Experts of a small language model: 6 picks a token.
Below are experts of layer 2 (counted from 0) of a mixture-of-experts language model. Rows are named router (the router's row for the expert), gate (a neuron's input weights, with its number), up (a neuron's input weights, with its number) and show model dimensions 128-255. Each number is 200 + 20 x the weight over its row's rms, rounded and kept within 0 to 999.
After each expert's rows: a language model's description of what the expert responds to; "comes after" lists some tokens at least twice as common just before its tokens as in all text. This comes from a sample of Wikipedia text that the model never trained on. Tokens count by the router's weight.

# expert 36
router,220,207,202,175,219,220,204,215,186,178,201,170,199,172,214,209,189,169,218,217,167,198,221,201,218,206,232,192,228,188,192,186,226,182,231,187,207,197,165,188,202,220,218,227,224,214,201,209,227,204,213,198,199,199,183,177,161,204,175,233,195,200,188,211,169,169,194,215,232,159,198,186,188,191,183,227,218,228,244,202,207,175,186,197,200,238,222,189,221,189,183,191,172,191,190,194,192,213,195,233,220,167,212,180,173,211,222,231,196,185,200,241,227,252,203,195,197,218,230,187,206,224,230,158,235,210,191,182
gate0,200,224,179,181,215,190,209,190,219,196,211,218,227,210,178,215,186,173,210,198,208,210,207,231,214,217,176,224,196,172,233,214,220,188,200,223,192,158,198,169,204,236,233,203,182,187,185,187,219,223,194,203,172,164,201,165,216,175,228,193,186,218,221,241,209,203,197,195,202,222,191,253,128,189,240,212,186,216,175,201,185,213,197,203,211,211,216,175,192,219,207,204,214,218,200,202,177,195,209,225,217,192,242,221,226,145,225,190,202,188,201,199,209,226,188,216,199,174,183,197,173,217,195,188,194,177,173,224
up0,197,183,179,191,207,196,173,192,223,194,227,199,193,221,179,210,191,186,201,202,244,185,231,222,209,235,156,171,210,198,212,211,204,183,220,187,187,189,241,197,194,220,206,205,186,189,189,224,221,208,195,231,222,186,218,184,226,206,222,209,170,184,203,207,191,224,214,180,208,184,194,235,177,206,223,194,216,205,194,230,178,174,205,212,226,182,212,191,210,210,231,211,197,202,212,200,178,181,201,203,192,178,219,219,199,187,195,209,179,244,193,140,228,191,200,209,203,213,212,227,204,201,195,202,174,187,198,186
Mid-word stems after consonants. Word-initial stems and middle pieces after opening consonants, such as out in Trout and bout, disc, techn, struct, incre.
comes after: " p", " P", " St", " B", " st", " F"

# expert 27
router,208,196,184,200,193,208,160,184,196,200,232,179,210,174,210,216,210,215,204,199,179,185,185,214,186,206,220,204,181,204,194,226,183,175,225,226,188,212,217,230,196,195,223,179,186,191,191,182,208,201,190,221,211,203,223,225,217,170,224,206,169,189,216,194,208,237,170,192,208,161,199,178,203,229,171,215,199,221,156,204,194,204,190,186,180,185,234,218,167,196,169,223,218,200,190,191,224,176,229,187,210,207,205,213,243,206,198,181,175,235,210,185,206,233,200,228,213,188,210,214,197,191,189,194,176,218,199,199
gate0,197,242,212,196,179,204,222,232,209,176,209,207,188,212,174,193,186,188,178,229,178,210,228,167,166,200,192,182,186,175,224,170,210,184,182,209,217,196,215,194,213,168,207,192,228,192,223,178,149,195,204,191,214,187,173,201,230,179,190,200,200,226,172,224,262,188,180,187,180,214,210,231,175,192,220,208,186,216,195,184,219,159,184,202,180,182,237,223,186,227,223,199,207,216,221,247,191,191,172,226,208,230,203,223,194,184,185,196,188,216,215,200,231,180,209,208,205,198,222,208,166,201,196,179,206,203,221,223
up0,208,193,192,209,225,181,165,190,196,204,139,181,214,188,184,237,189,224,221,171,188,187,211,217,226,204,228,225,223,205,180,190,203,224,206,208,204,189,208,197,196,168,168,193,185,177,180,198,185,184,202,229,196,194,202,200,187,177,154,195,192,160,210,204,175,192,214,181,203,199,159,142,195,181,226,200,244,173,200,184,192,199,195,214,225,176,163,211,231,222,209,197,171,202,194,187,199,210,202,219,213,140,217,203,216,227,218,186,188,170,251,195,220,199,165,212,195,191,218,189,217,207,189,190,198,209,176,197
Years and dates. Years and month names in dates, section headings and career spans, such as 1995, 2013, October, and final digits of years like 196-4.
comes after: ",", "19", "|", " 19", " in", "199"

# expert 10
router,221,198,155,211,196,189,210,190,208,215,181,205,214,212,239,216,189,202,229,198,212,164,183,197,211,239,182,189,197,227,191,190,200,212,201,169,161,223,238,224,210,187,216,184,174,171,159,186,232,222,170,201,233,180,195,220,214,238,233,194,191,217,226,196,203,227,169,204,185,160,158,237,186,189,207,203,206,214,210,198,177,200,253,224,163,212,176,210,183,229,218,187,219,201,175,209,201,149,221,204,227,202,210,220,194,200,191,189,214,190,163,201,195,195,186,206,203,235,206,233,201,210,195,205,164,163,171,182
gate0,187,178,171,194,212,220,203,182,230,201,178,180,214,189,228,218,197,187,190,227,212,202,195,184,196,227,206,203,195,182,205,194,214,224,158,179,242,217,204,189,197,178,180,202,235,199,273,182,221,205,235,182,136,208,218,252,240,202,188,205,237,216,192,194,155,155,202,190,209,179,196,218,222,193,199,216,205,208,213,157,200,182,200,197,220,178,208,241,235,186,198,210,144,212,214,221,195,191,217,215,176,198,182,205,209,175,205,211,201,207,188,196,179,177,193,207,171,230,193,203,198,224,202,189,224,213,168,220
up0,231,180,230,179,216,206,215,205,213,182,226,201,197,171,169,187,201,178,164,222,232,205,245,214,200,200,222,196,193,264,185,199,237,176,201,185,169,198,177,228,211,197,198,232,206,212,169,212,163,196,199,202,224,224,192,175,180,172,209,198,184,196,203,213,243,192,210,199,182,212,227,192,178,202,213,218,189,171,165,221,185,251,195,208,178,168,216,174,185,210,212,187,233,211,205,192,210,207,200,213,194,234,177,193,203,195,201,177,190,243,231,196,223,215,187,185,198,146,195,180,186,187,196,200,187,223,210,184
Numbers and "New". Number tokens in dates, tables and measurements (June 12, 802nd, 61 ft), plus the word New in names like New York.
comes after: " |", ";", "|", ":", " in", " ("

# expert 60
router,216,249,217,206,211,199,197,244,176,222,190,208,144,184,174,216,195,176,193,203,215,208,175,209,170,196,236,232,201,184,179,158,203,183,189,162,230,199,195,175,192,210,215,217,184,161,213,213,211,208,220,196,185,195,180,223,205,199,217,202,222,163,190,167,198,188,203,193,193,197,215,181,199,225,208,215,171,219,182,199,204,219,172,183,194,209,254,197,212,207,172,191,175,212,200,185,204,201,217,182,197,185,198,171,217,175,155,213,184,198,170,222,196,158,187,211,210,240,195,177,189,155,237,162,203,216,233,190
gate0,207,194,166,190,192,195,193,207,202,208,241,179,216,177,144,232,219,226,180,205,232,180,201,187,201,190,155,174,184,195,218,218,182,231,189,204,210,193,173,193,206,216,205,194,211,214,180,180,228,238,188,197,181,189,181,206,192,229,212,209,198,211,214,194,207,198,207,195,204,193,183,181,195,175,231,205,181,208,203,222,185,193,186,204,211,183,201,180,202,161,230,206,182,199,193,205,210,185,209,200,208,228,206,211,203,238,194,185,210,208,198,168,195,206,192,219,208,253,216,168,208,206,206,195,160,192,169,194
up0,169,213,200,203,193,200,194,203,210,186,214,188,188,173,236,169,187,211,196,233,218,214,186,194,211,189,224,173,171,204,196,152,196,203,178,205,207,162,222,200,179,197,205,199,216,178,205,231,214,205,157,203,206,200,195,229,228,202,229,203,204,236,171,202,207,196,219,193,183,187,230,218,178,224,198,185,180,186,186,204,197,192,177,204,230,215,193,198,193,149,234,233,221,180,214,222,213,208,196,191,225,190,208,212,214,204,177,220,178,206,239,209,188,217,216,194,199,180,199,200,219,202,194,181,153,241,173,183
Linking prepositions and conjunctions. Connecting words of, and, with, for and possessives its, their, his inside noun phrases, e.g. "a mix of", "founder member of".
comes after: ",", "s", " one", "ation", "ing", "ion"

# expert 38
router,214,234,187,191,214,164,194,194,185,190,172,243,225,210,227,196,182,198,199,157,189,186,201,168,255,216,169,198,200,168,224,192,188,217,212,225,198,194,180,213,212,209,215,202,213,194,195,192,210,199,183,225,213,218,201,172,190,173,178,206,171,189,206,190,204,160,184,216,168,166,219,179,172,193,211,186,211,175,195,193,196,159,177,209,189,179,157,238,243,188,196,177,197,214,162,180,209,204,197,222,197,175,203,170,216,198,204,202,214,190,213,218,213,165,174,194,212,198,208,235,210,195,217,231,175,192,196,220
gate0,204,187,169,167,201,225,220,185,192,182,211,205,211,213,221,208,216,200,193,228,248,186,150,203,200,198,179,198,193,191,168,220,199,197,197,185,203,192,232,214,198,200,208,186,190,177,200,220,208,206,198,210,204,237,186,202,180,247,187,195,194,184,197,191,201,227,241,210,201,197,176,216,232,193,214,212,205,191,195,196,198,211,215,195,213,198,191,190,207,187,203,194,187,190,203,207,204,208,174,227,175,203,219,202,198,199,223,150,176,209,203,179,183,187,206,255,219,207,243,178,220,188,193,207,150,199,202,196
up0,178,203,198,179,202,233,193,179,171,186,163,206,206,235,209,205,186,201,199,212,160,208,181,216,171,207,201,201,201,184,203,189,206,248,209,209,189,201,201,192,198,190,179,146,182,193,215,235,200,215,167,200,203,194,233,197,201,232,224,213,210,222,158,179,203,204,184,213,209,198,192,220,226,206,170,206,207,187,204,230,183,196,170,204,194,204,202,204,179,218,182,200,182,215,205,230,183,201,216,189,174,198,201,165,189,199,192,218,216,232,192,224,174,196,211,233,164,195,260,205,199,209,218,180,189,212,233,205
Foreign name endings. Middle and final pieces of Slavic, Polish and other foreign names and words, as in Ghezzal, Kędzierzyn, Venezuelan, Štěpán.
comes after: "z", "b", "k", " B", "ov", "v"

# expert 17
router,178,180,212,220,185,177,223,219,205,188,191,200,214,176,224,198,202,170,236,173,191,205,216,197,216,195,152,202,194,183,190,208,181,175,219,258,161,218,207,195,188,193,177,181,188,222,246,198,167,203,205,179,210,207,169,195,180,140,199,199,159,201,180,183,182,180,186,176,202,201,177,189,200,184,206,181,212,170,223,201,167,190,190,225,189,197,208,190,189,200,206,194,232,228,221,225,167,222,185,235,198,165,224,182,212,188,230,215,181,188,249,194,168,218,206,205,238,212,211,192,200,189,178,211,185,203,216,202
gate0,196,202,234,190,220,196,213,229,236,205,237,219,209,172,205,171,212,199,216,166,201,250,201,189,185,202,218,199,193,225,186,220,203,192,193,165,209,197,201,230,170,196,241,172,203,214,216,193,194,164,189,213,200,203,210,195,241,175,189,216,202,193,214,202,203,209,214,186,186,221,174,175,235,234,154,189,199,185,185,184,214,192,196,194,195,206,227,232,230,189,154,194,205,198,206,199,203,204,163,187,174,198,219,200,194,229,199,193,209,200,219,191,191,198,187,196,182,208,214,233,195,184,193,215,189,198,197,193
up0,216,192,210,173,255,186,170,198,235,199,174,185,221,219,206,189,196,218,229,190,160,216,188,201,196,226,178,184,213,207,202,216,207,173,201,167,189,189,197,204,217,218,212,194,201,221,162,209,212,228,198,220,202,202,163,174,247,172,164,219,217,188,205,204,218,188,205,184,188,232,186,213,229,217,195,201,225,185,205,222,168,199,240,203,234,212,214,219,173,185,233,223,194,196,164,185,205,204,180,204,187,198,190,236,203,211,192,204,223,204,195,189,201,220,213,186,201,163,193,239,182,246,200,198,212,185,189,192
Name pieces after initials. Word pieces right after a capital initial letter in names and list entries, such as G-ior-gi, K-aw-asaki, D-uch-amp; also table separator rows.
comes after: " G", " C", " K", " R", " g", " M"

# expert 9
router,247,199,232,205,190,167,219,201,206,207,191,198,180,185,212,203,175,233,194,221,200,224,205,174,195,194,228,173,232,230,203,175,250,251,236,175,209,232,237,171,222,208,208,171,208,196,194,220,181,189,170,226,194,203,209,216,173,197,190,173,223,181,226,185,217,236,214,208,210,204,211,218,221,176,194,190,214,222,203,255,222,211,208,161,212,228,172,192,194,168,210,203,232,176,190,178,232,141,205,196,209,208,195,234,218,199,181,176,184,175,211,202,221,228,190,220,211,199,203,222,209,173,192,192,197,213,208,195
gate0,207,184,202,212,214,197,198,162,199,224,211,205,211,200,166,193,197,196,214,169,190,224,184,237,202,218,206,208,178,219,178,216,194,201,218,242,265,197,195,208,241,198,189,228,206,204,177,206,173,185,197,186,213,197,188,198,212,216,217,157,212,180,189,180,202,235,195,204,233,217,216,164,212,214,195,194,191,191,205,172,168,176,182,227,115,203,197,251,199,178,189,181,220,204,199,169,219,213,183,207,171,215,190,181,199,212,198,210,173,193,166,220,216,209,200,201,208,197,204,209,187,206,208,206,156,202,197,211
up0,179,204,182,202,202,204,207,218,204,164,189,208,178,222,212,205,214,194,187,224,197,177,210,150,208,192,195,216,222,173,227,208,206,184,217,151,160,190,208,193,174,194,186,159,210,188,241,199,234,201,194,215,192,201,212,201,182,199,181,219,219,212,222,231,175,176,214,222,172,194,193,205,178,199,232,209,197,217,187,198,233,223,209,151,259,222,183,151,214,207,212,224,185,193,190,222,200,191,230,195,230,190,195,220,207,183,204,197,232,187,213,207,191,187,223,194,188,208,198,186,217,199,206,200,234,177,180,190
Table row pipes. Pipe characters opening table rows after a line break in results and election tables, plus "age" in birth lines and adverbs like also, then, later.
comes after: "\n", " Stev", " Aust", " Step", "arri", " Syn"

# expert 28
router,176,179,213,169,189,194,207,196,171,205,199,187,247,175,184,199,195,188,246,206,161,198,222,189,222,183,198,214,215,182,215,248,201,162,203,198,206,234,183,195,208,178,210,192,189,212,219,191,222,210,200,180,213,167,190,204,225,209,202,222,179,241,201,206,184,183,166,198,153,173,177,239,200,214,164,226,192,175,182,206,176,183,156,218,182,202,207,238,139,210,197,201,194,179,228,225,206,209,172,200,202,186,203,157,208,200,208,202,217,228,168,204,195,198,203,183,178,192,212,214,188,186,185,210,188,219,201,207
gate0,221,223,225,197,193,167,154,217,181,240,225,188,185,201,182,191,195,179,190,202,219,201,210,181,227,182,205,198,220,232,185,225,216,210,207,212,207,217,181,210,191,174,189,183,229,238,165,169,192,193,197,229,211,176,216,211,207,212,186,195,220,217,192,195,192,197,182,197,199,216,241,189,182,199,194,218,177,180,162,182,235,222,193,195,222,203,233,219,174,212,240,202,226,190,219,205,232,201,205,221,165,175,166,235,189,198,200,171,214,189,176,194,185,247,208,199,180,176,187,228,179,173,188,189,174,173,220,237
up0,214,218,210,182,211,189,211,166,207,192,213,215,198,162,241,207,225,250,224,219,213,203,190,179,178,213,134,179,200,179,204,188,169,193,202,207,180,222,207,199,213,232,210,194,190,160,215,190,195,212,195,182,202,198,186,160,189,178,201,218,191,188,193,176,194,167,207,213,217,166,178,204,231,199,207,214,186,242,205,234,228,231,185,207,217,196,191,176,196,199,194,220,202,195,225,235,193,191,218,200,225,187,181,177,188,161,193,207,212,204,236,230,195,204,216,220,179,211,224,175,192,184,238,194,196,218,234,210
Inner word syllables. Short syllable pieces inside longer words, often after an s-start (For-mer, s-um, ses-qu-i, res-emb-les, Har, reg, eff).
comes after: " S", "S", " s", "s", " res", "as"

# expert 29
router,224,169,217,202,177,201,187,188,206,162,196,201,207,193,204,220,180,199,195,202,192,161,220,192,223,195,258,176,175,180,229,187,196,210,204,199,228,184,190,190,218,226,233,206,175,228,235,210,191,173,239,158,197,205,182,217,185,173,180,233,151,196,191,195,171,212,233,230,213,220,185,206,206,190,198,185,206,205,203,213,170,217,177,236,190,217,217,204,206,168,183,232,192,181,229,192,185,261,209,227,197,211,226,187,187,204,185,195,221,197,202,207,191,214,172,216,216,233,160,202,169,192,186,174,167,219,204,176
gate0,156,204,205,199,176,192,198,215,205,196,212,164,153,182,199,185,178,157,202,178,173,197,184,198,212,215,178,230,196,174,226,197,217,188,206,190,181,186,227,172,189,202,190,199,192,211,211,212,239,195,190,193,211,214,183,228,208,203,186,204,187,161,209,184,214,179,216,232,218,168,233,214,180,208,208,194,189,206,227,187,179,191,197,228,178,237,211,211,189,217,228,202,218,217,217,206,160,190,216,205,237,206,228,158,181,226,233,160,192,208,211,203,177,181,208,220,202,223,161,214,229,178,195,196,182,214,203,208
up0,193,188,200,207,203,214,198,177,239,215,163,174,212,179,208,195,190,227,210,166,194,193,161,232,213,185,195,189,212,200,215,211,245,214,197,226,209,192,189,178,191,198,240,192,192,163,207,189,207,213,178,208,173,233,180,204,205,223,173,199,190,215,200,197,168,222,234,196,206,200,164,166,201,201,213,192,213,165,214,204,179,205,196,193,242,176,200,192,209,234,197,178,200,182,218,216,169,219,220,195,208,208,218,201,167,198,205,193,230,215,212,194,206,237,198,221,186,234,191,177,214,146,215,167,218,195,190,160
Word endings and nouns. Word endings completing a stem, such as -ure, -ation, -est, -es, -ge, plus nouns like number, form, end, order, age.
comes after: " L", " l", "l", "L", " H", " h"

# expert 61
router,166,146,188,193,186,216,199,194,215,228,207,202,228,230,180,154,179,164,191,180,214,211,207,204,195,203,170,226,156,170,184,209,167,199,204,172,213,200,160,208,184,211,175,194,208,188,183,174,235,198,206,200,195,215,202,171,179,225,234,185,207,221,206,195,185,217,191,183,161,229,219,204,186,215,245,174,213,172,204,213,201,185,219,229,223,188,174,217,179,214,224,193,205,203,197,175,174,207,197,222,195,262,208,212,191,189,212,184,209,205,201,180,197,180,205,173,172,209,200,220,231,221,204,183,217,197,188,201
gate0,200,207,192,182,240,211,175,238,210,164,244,181,205,224,205,211,229,221,197,207,179,197,206,236,152,206,226,200,163,195,183,210,186,197,215,231,201,196,214,191,204,219,191,190,187,186,197,193,201,189,194,218,183,224,208,178,189,187,223,204,151,186,207,190,216,197,217,229,207,201,167,185,190,190,184,224,208,266,207,228,205,204,185,207,228,192,226,181,187,215,202,206,209,185,191,193,205,205,187,189,221,233,175,196,209,186,199,207,206,211,232,205,180,202,245,211,184,182,190,194,241,205,225,192,217,192,161,164
up0,189,206,197,189,259,215,186,236,202,167,225,166,195,229,190,215,248,233,209,196,180,189,188,239,171,215,237,209,190,197,208,198,190,185,226,214,209,166,207,187,203,230,170,164,181,185,208,196,206,192,215,224,171,231,177,184,231,205,214,220,152,181,217,189,205,202,208,206,208,203,154,205,188,198,200,228,233,251,226,225,199,214,203,213,210,206,259,207,197,224,181,213,211,193,212,193,213,221,201,187,212,215,189,167,189,199,206,208,194,218,213,209,182,173,243,225,178,189,206,199,221,219,217,155,231,181,197,222
Line breaks, parentheses. Line breaks and opening parentheses, mostly in infobox lists and tables, plus colons after field labels like Order: and Spouse(s).
comes after: " |", ")", "\n", " information", " /", "\""

# expert 33
router,208,195,201,185,174,235,199,203,187,195,171,194,201,184,177,188,183,229,205,199,238,165,209,192,224,212,196,179,238,181,210,196,188,206,223,189,171,214,194,230,230,213,187,215,194,203,218,159,214,198,186,202,188,197,224,188,209,186,207,189,208,194,212,229,186,219,175,199,212,186,175,215,192,213,193,174,209,181,204,207,203,198,237,218,208,198,203,203,210,246,216,192,222,193,204,194,217,148,222,186,207,197,213,234,185,221,212,201,151,178,234,198,183,205,229,184,174,186,179,217,204,177,204,173,191,200,160,182
gate0,162,185,204,218,214,201,185,219,212,198,206,216,234,207,172,209,204,250,190,213,214,204,193,199,195,179,195,190,169,208,231,207,182,192,199,201,202,175,224,195,194,192,172,216,219,207,202,217,203,244,198,239,230,222,212,217,178,195,218,197,201,194,228,221,199,171,204,190,191,190,191,161,201,192,226,216,205,190,243,190,157,223,165,176,200,192,204,185,217,187,169,198,230,212,195,194,205,197,202,194,196,215,193,209,194,211,200,217,255,199,207,224,196,208,212,187,189,213,178,211,206,208,205,201,212,235,179,202
up0,215,206,227,178,218,194,182,206,183,188,203,191,247,194,163,209,243,231,171,196,187,177,209,199,195,200,219,170,153,185,238,200,175,168,227,183,200,217,222,206,188,240,180,205,212,211,208,218,200,220,225,214,198,212,209,185,206,211,228,243,164,197,191,201,234,186,213,182,175,221,231,221,173,193,172,212,216,199,170,194,189,165,193,177,206,196,201,195,209,192,197,263,202,222,190,193,225,200,180,204,203,233,208,188,212,211,192,164,196,215,200,226,185,220,195,161,193,207,190,190,182,187,210,209,201,233,150,192
Colons and table separators. Colons after titles or labels and before subtitles (X-Men: ...), space-pipe cell separators in tables, opening parentheses, and "singles" in chronology lines.
comes after: " ", " 1", " 0", "%", " 2", " 3"

# expert 15
router,201,211,189,181,206,267,221,210,189,214,250,218,189,173,219,233,216,213,199,197,175,221,185,152,224,233,214,198,189,195,166,189,216,218,154,215,209,212,181,185,200,205,192,186,208,167,185,199,229,232,185,202,208,191,217,183,212,224,198,191,188,208,217,183,223,197,210,202,191,183,190,153,188,184,191,229,171,195,228,191,172,236,193,214,213,195,192,197,193,228,192,203,176,190,196,196,212,197,183,218,180,217,183,183,194,183,199,186,193,215,174,210,186,195,165,206,210,190,172,213,206,237,194,192,189,207,168,198
gate0,184,213,191,200,170,192,185,205,199,166,192,212,215,232,206,195,214,212,196,196,208,194,200,202,204,171,209,221,274,177,180,223,209,215,226,230,209,204,211,184,212,205,203,217,185,197,231,174,206,162,216,206,198,188,178,165,170,196,184,205,189,167,224,238,219,190,191,215,204,212,181,205,200,178,209,194,190,209,224,224,198,204,185,196,243,203,173,175,214,213,206,207,203,204,203,187,175,198,223,204,206,204,146,210,224,201,232,214,209,213,176,201,216,188,184,184,196,215,225,201,248,207,152,166,197,160,192,168
up0,224,186,184,198,238,224,197,169,200,220,200,207,199,171,203,199,196,182,205,210,201,202,193,191,208,247,194,169,145,219,198,163,199,208,178,196,157,189,208,225,174,196,223,193,216,215,186,248,188,241,185,182,210,207,215,249,223,218,208,206,227,246,160,170,183,194,213,187,186,183,191,184,209,219,195,202,204,194,166,190,197,200,219,185,199,213,187,213,186,199,194,199,184,191,188,205,210,203,185,187,210,187,230,202,175,203,171,201,193,202,209,199,170,215,211,213,204,185,195,196,173,215,222,201,197,237,187,230
Relative pronouns, complementizers. Clause-opening words such as that, which, who, where, and subject pronouns it, he, they, often after a verb like argued or a comma.
comes after: ",", ".", " announced", " stated", " Album", " that"

# expert 3
router,187,237,213,161,198,207,232,188,199,165,223,230,156,205,191,190,175,244,192,231,202,166,189,166,184,190,248,207,229,208,216,203,212,191,193,219,175,218,182,177,219,222,176,167,235,197,166,179,183,231,220,198,205,199,206,175,194,217,203,176,216,213,198,183,176,208,170,183,199,222,220,223,212,198,204,194,181,185,176,181,225,221,210,188,196,216,159,201,225,219,209,208,207,219,168,197,196,169,201,194,214,200,227,176,226,200,158,201,235,160,181,197,199,181,211,181,198,191,234,204,189,205,198,181,191,214,174,229
gate0,182,199,205,208,170,196,198,201,170,223,206,203,196,225,170,188,206,211,243,244,208,174,195,195,216,186,184,248,178,150,196,218,165,240,197,204,199,193,150,218,193,195,216,154,184,157,198,181,217,211,201,191,206,218,175,211,220,207,209,236,178,211,188,166,217,210,203,206,208,187,174,161,193,172,208,191,215,233,156,189,193,186,187,224,214,211,198,195,209,218,216,209,183,175,173,207,208,204,210,198,204,224,206,193,217,161,240,207,169,237,212,197,221,195,232,206,197,228,186,191,212,173,173,217,216,188,242,235
up0,213,195,181,210,212,200,192,197,196,219,212,193,194,157,248,190,227,215,201,151,184,189,209,223,162,206,199,198,204,244,201,186,245,162,196,203,224,213,260,191,199,205,196,210,204,232,191,218,188,196,175,204,217,160,209,205,190,178,184,203,205,201,150,223,162,218,191,199,204,180,218,248,212,231,171,205,201,167,201,200,196,209,191,209,191,181,202,183,226,186,192,216,218,224,197,204,159,212,221,225,202,179,199,188,174,218,237,234,235,193,244,193,203,220,137,176,206,197,190,191,189,210,179,195,203,214,169,140
List-item hyphens. Hyphens and dashes opening bulleted lines in infoboxes and lists, such as "- Label:" or "- Class:", plus dashes inside year ranges and compounds.
comes after: "\n", "\n ", " co", " non", " 1", " All"

# expert 45
router,198,195,209,231,230,193,190,227,194,193,178,203,238,172,170,169,216,155,233,228,185,178,220,218,172,203,177,198,215,183,191,206,191,182,216,219,193,223,187,190,190,184,161,207,205,224,204,223,201,205,207,189,241,193,205,200,173,172,192,216,207,232,208,199,197,172,183,180,181,175,190,254,246,199,166,236,177,207,215,189,197,218,206,179,182,214,226,200,182,197,212,225,189,216,229,237,209,191,162,231,171,183,191,225,202,189,136,207,215,177,195,228,197,225,190,184,219,185,213,184,169,207,189,188,184,186,191,222
gate0,260,218,215,210,170,189,215,201,176,215,224,193,197,207,216,191,195,196,203,202,211,225,213,196,202,170,205,234,202,181,215,208,190,198,206,181,227,190,225,215,222,170,228,196,213,187,193,169,184,178,185,197,210,183,194,195,218,187,169,231,203,185,170,171,219,247,192,197,228,197,196,209,197,168,180,222,192,229,166,229,211,227,232,193,184,203,204,233,189,208,199,203,196,223,188,192,233,193,211,183,191,188,187,213,208,196,231,203,180,195,207,191,189,193,196,210,212,189,228,253,195,210,201,195,209,230,229,228
up0,224,201,190,193,152,169,220,224,169,230,192,207,186,205,189,181,178,163,206,222,194,185,211,193,234,155,225,248,200,196,205,163,200,196,178,149,231,190,217,174,168,178,210,183,220,183,189,180,203,172,212,198,195,179,215,173,199,201,185,217,176,180,185,205,202,217,166,234,191,187,200,216,232,186,188,221,191,209,208,225,202,197,211,187,191,211,189,169,200,209,205,198,190,185,219,174,200,222,207,191,220,177,201,181,213,177,242,198,164,192,222,182,192,187,194,236,233,182,201,212,196,220,221,222,181,246,213,213
Quantifiers and word pieces. Quantity words like some, many, several, part, plus word-internal pieces such as n-et, Comp-et-ition, dep-artment, major-ity.
comes after: " the", " c", " C", " s", " m", " w"

# expert 41
router,178,198,212,212,187,194,195,189,232,204,170,199,173,223,181,168,242,197,172,221,204,193,196,198,193,197,225,213,208,188,229,184,230,227,211,177,173,221,185,169,172,202,204,195,192,226,218,198,187,183,202,216,180,217,240,221,187,190,191,180,214,146,230,172,204,201,217,225,222,209,197,210,183,192,217,181,241,200,175,203,215,209,215,209,186,243,211,186,204,228,216,152,162,193,185,200,245,191,201,210,169,229,203,199,243,204,219,176,171,232,220,158,198,232,200,227,211,212,192,209,207,194,201,188,195,212,194,185
gate0,181,214,196,134,213,246,217,212,194,217,206,216,196,237,188,186,194,166,207,221,179,260,184,200,135,207,205,214,208,192,215,194,214,210,226,188,234,187,200,159,200,227,183,217,226,221,160,203,198,222,206,218,237,243,179,221,199,207,217,210,256,210,198,209,225,216,211,215,186,169,190,215,170,218,212,198,166,201,193,194,205,203,170,210,247,212,218,221,199,185,214,182,182,215,233,213,209,212,194,199,181,226,180,232,200,202,222,214,212,197,230,189,214,212,238,197,193,196,202,183,178,208,179,214,170,187,204,230
up0,201,223,214,203,211,219,209,174,223,199,190,224,206,185,225,175,250,179,208,205,213,198,191,213,197,215,210,195,223,146,198,165,202,214,208,172,228,202,186,173,178,209,157,213,163,183,185,202,161,162,186,271,231,198,192,209,192,211,220,202,240,195,185,209,190,148,198,221,194,214,242,193,206,206,211,201,200,192,200,196,192,212,201,225,184,197,193,182,188,178,202,188,199,215,219,195,199,206,193,207,192,144,197,252,213,213,192,204,158,252,204,209,198,185,205,197,200,183,226,213,177,222,218,221,209,169,206,198
Table and list separators. Pipe characters between table cells and semicolons separating scores or names in lists, as in 0 | 0 and 0–3; 0–2.
comes after: " ", ")", " 0", "%", "0", " 1"

# expert 39
router,186,234,192,199,214,170,229,167,185,207,156,213,227,217,218,179,208,191,221,177,187,215,219,173,230,226,208,205,198,207,218,217,202,202,222,172,217,217,189,213,209,234,219,148,198,192,197,180,189,189,174,204,170,208,199,202,181,173,208,174,201,214,171,185,204,189,211,252,171,186,186,144,197,181,172,167,198,202,189,201,235,182,185,203,194,181,212,196,191,182,179,228,215,190,205,205,173,186,181,206,239,221,178,217,228,210,222,202,209,194,231,209,192,206,213,187,195,217,225,210,199,203,195,201,227,167,206,191
gate0,217,220,180,209,175,199,225,190,190,179,224,205,220,184,202,234,175,147,203,228,234,204,201,196,206,189,228,193,197,206,186,172,224,192,210,219,185,175,223,230,189,226,198,232,196,201,213,194,176,196,158,228,214,176,195,198,198,204,242,185,203,236,221,196,212,182,199,189,232,167,205,212,172,210,209,204,201,195,225,205,171,206,220,201,185,199,235,188,182,205,217,178,247,192,189,193,156,202,190,225,227,203,162,198,191,163,165,207,188,189,207,203,197,232,239,190,176,151,191,199,220,218,250,185,227,241,223,190
up0,191,211,170,198,172,191,177,226,215,218,253,221,193,193,184,205,193,170,223,206,224,191,208,203,196,229,188,191,211,210,201,189,210,222,233,201,184,221,209,214,216,180,206,200,216,229,178,213,168,219,208,184,198,173,187,214,187,188,242,192,232,212,191,202,189,209,204,203,239,164,207,209,205,206,209,213,167,200,224,223,195,228,206,195,200,209,218,192,204,190,170,200,211,197,206,225,208,167,200,183,225,219,196,214,182,244,179,187,215,204,209,196,212,202,209,207,214,165,199,193,191,190,184,205,230,170,199,212
Name and foreign fragments. Word pieces inside proper names, foreign words and broken characters, such as Sverigetopplistan, Bl-á-ha, B-rian, country codes like BRA.
comes after: "l", " R", " D", " B", " L", "d"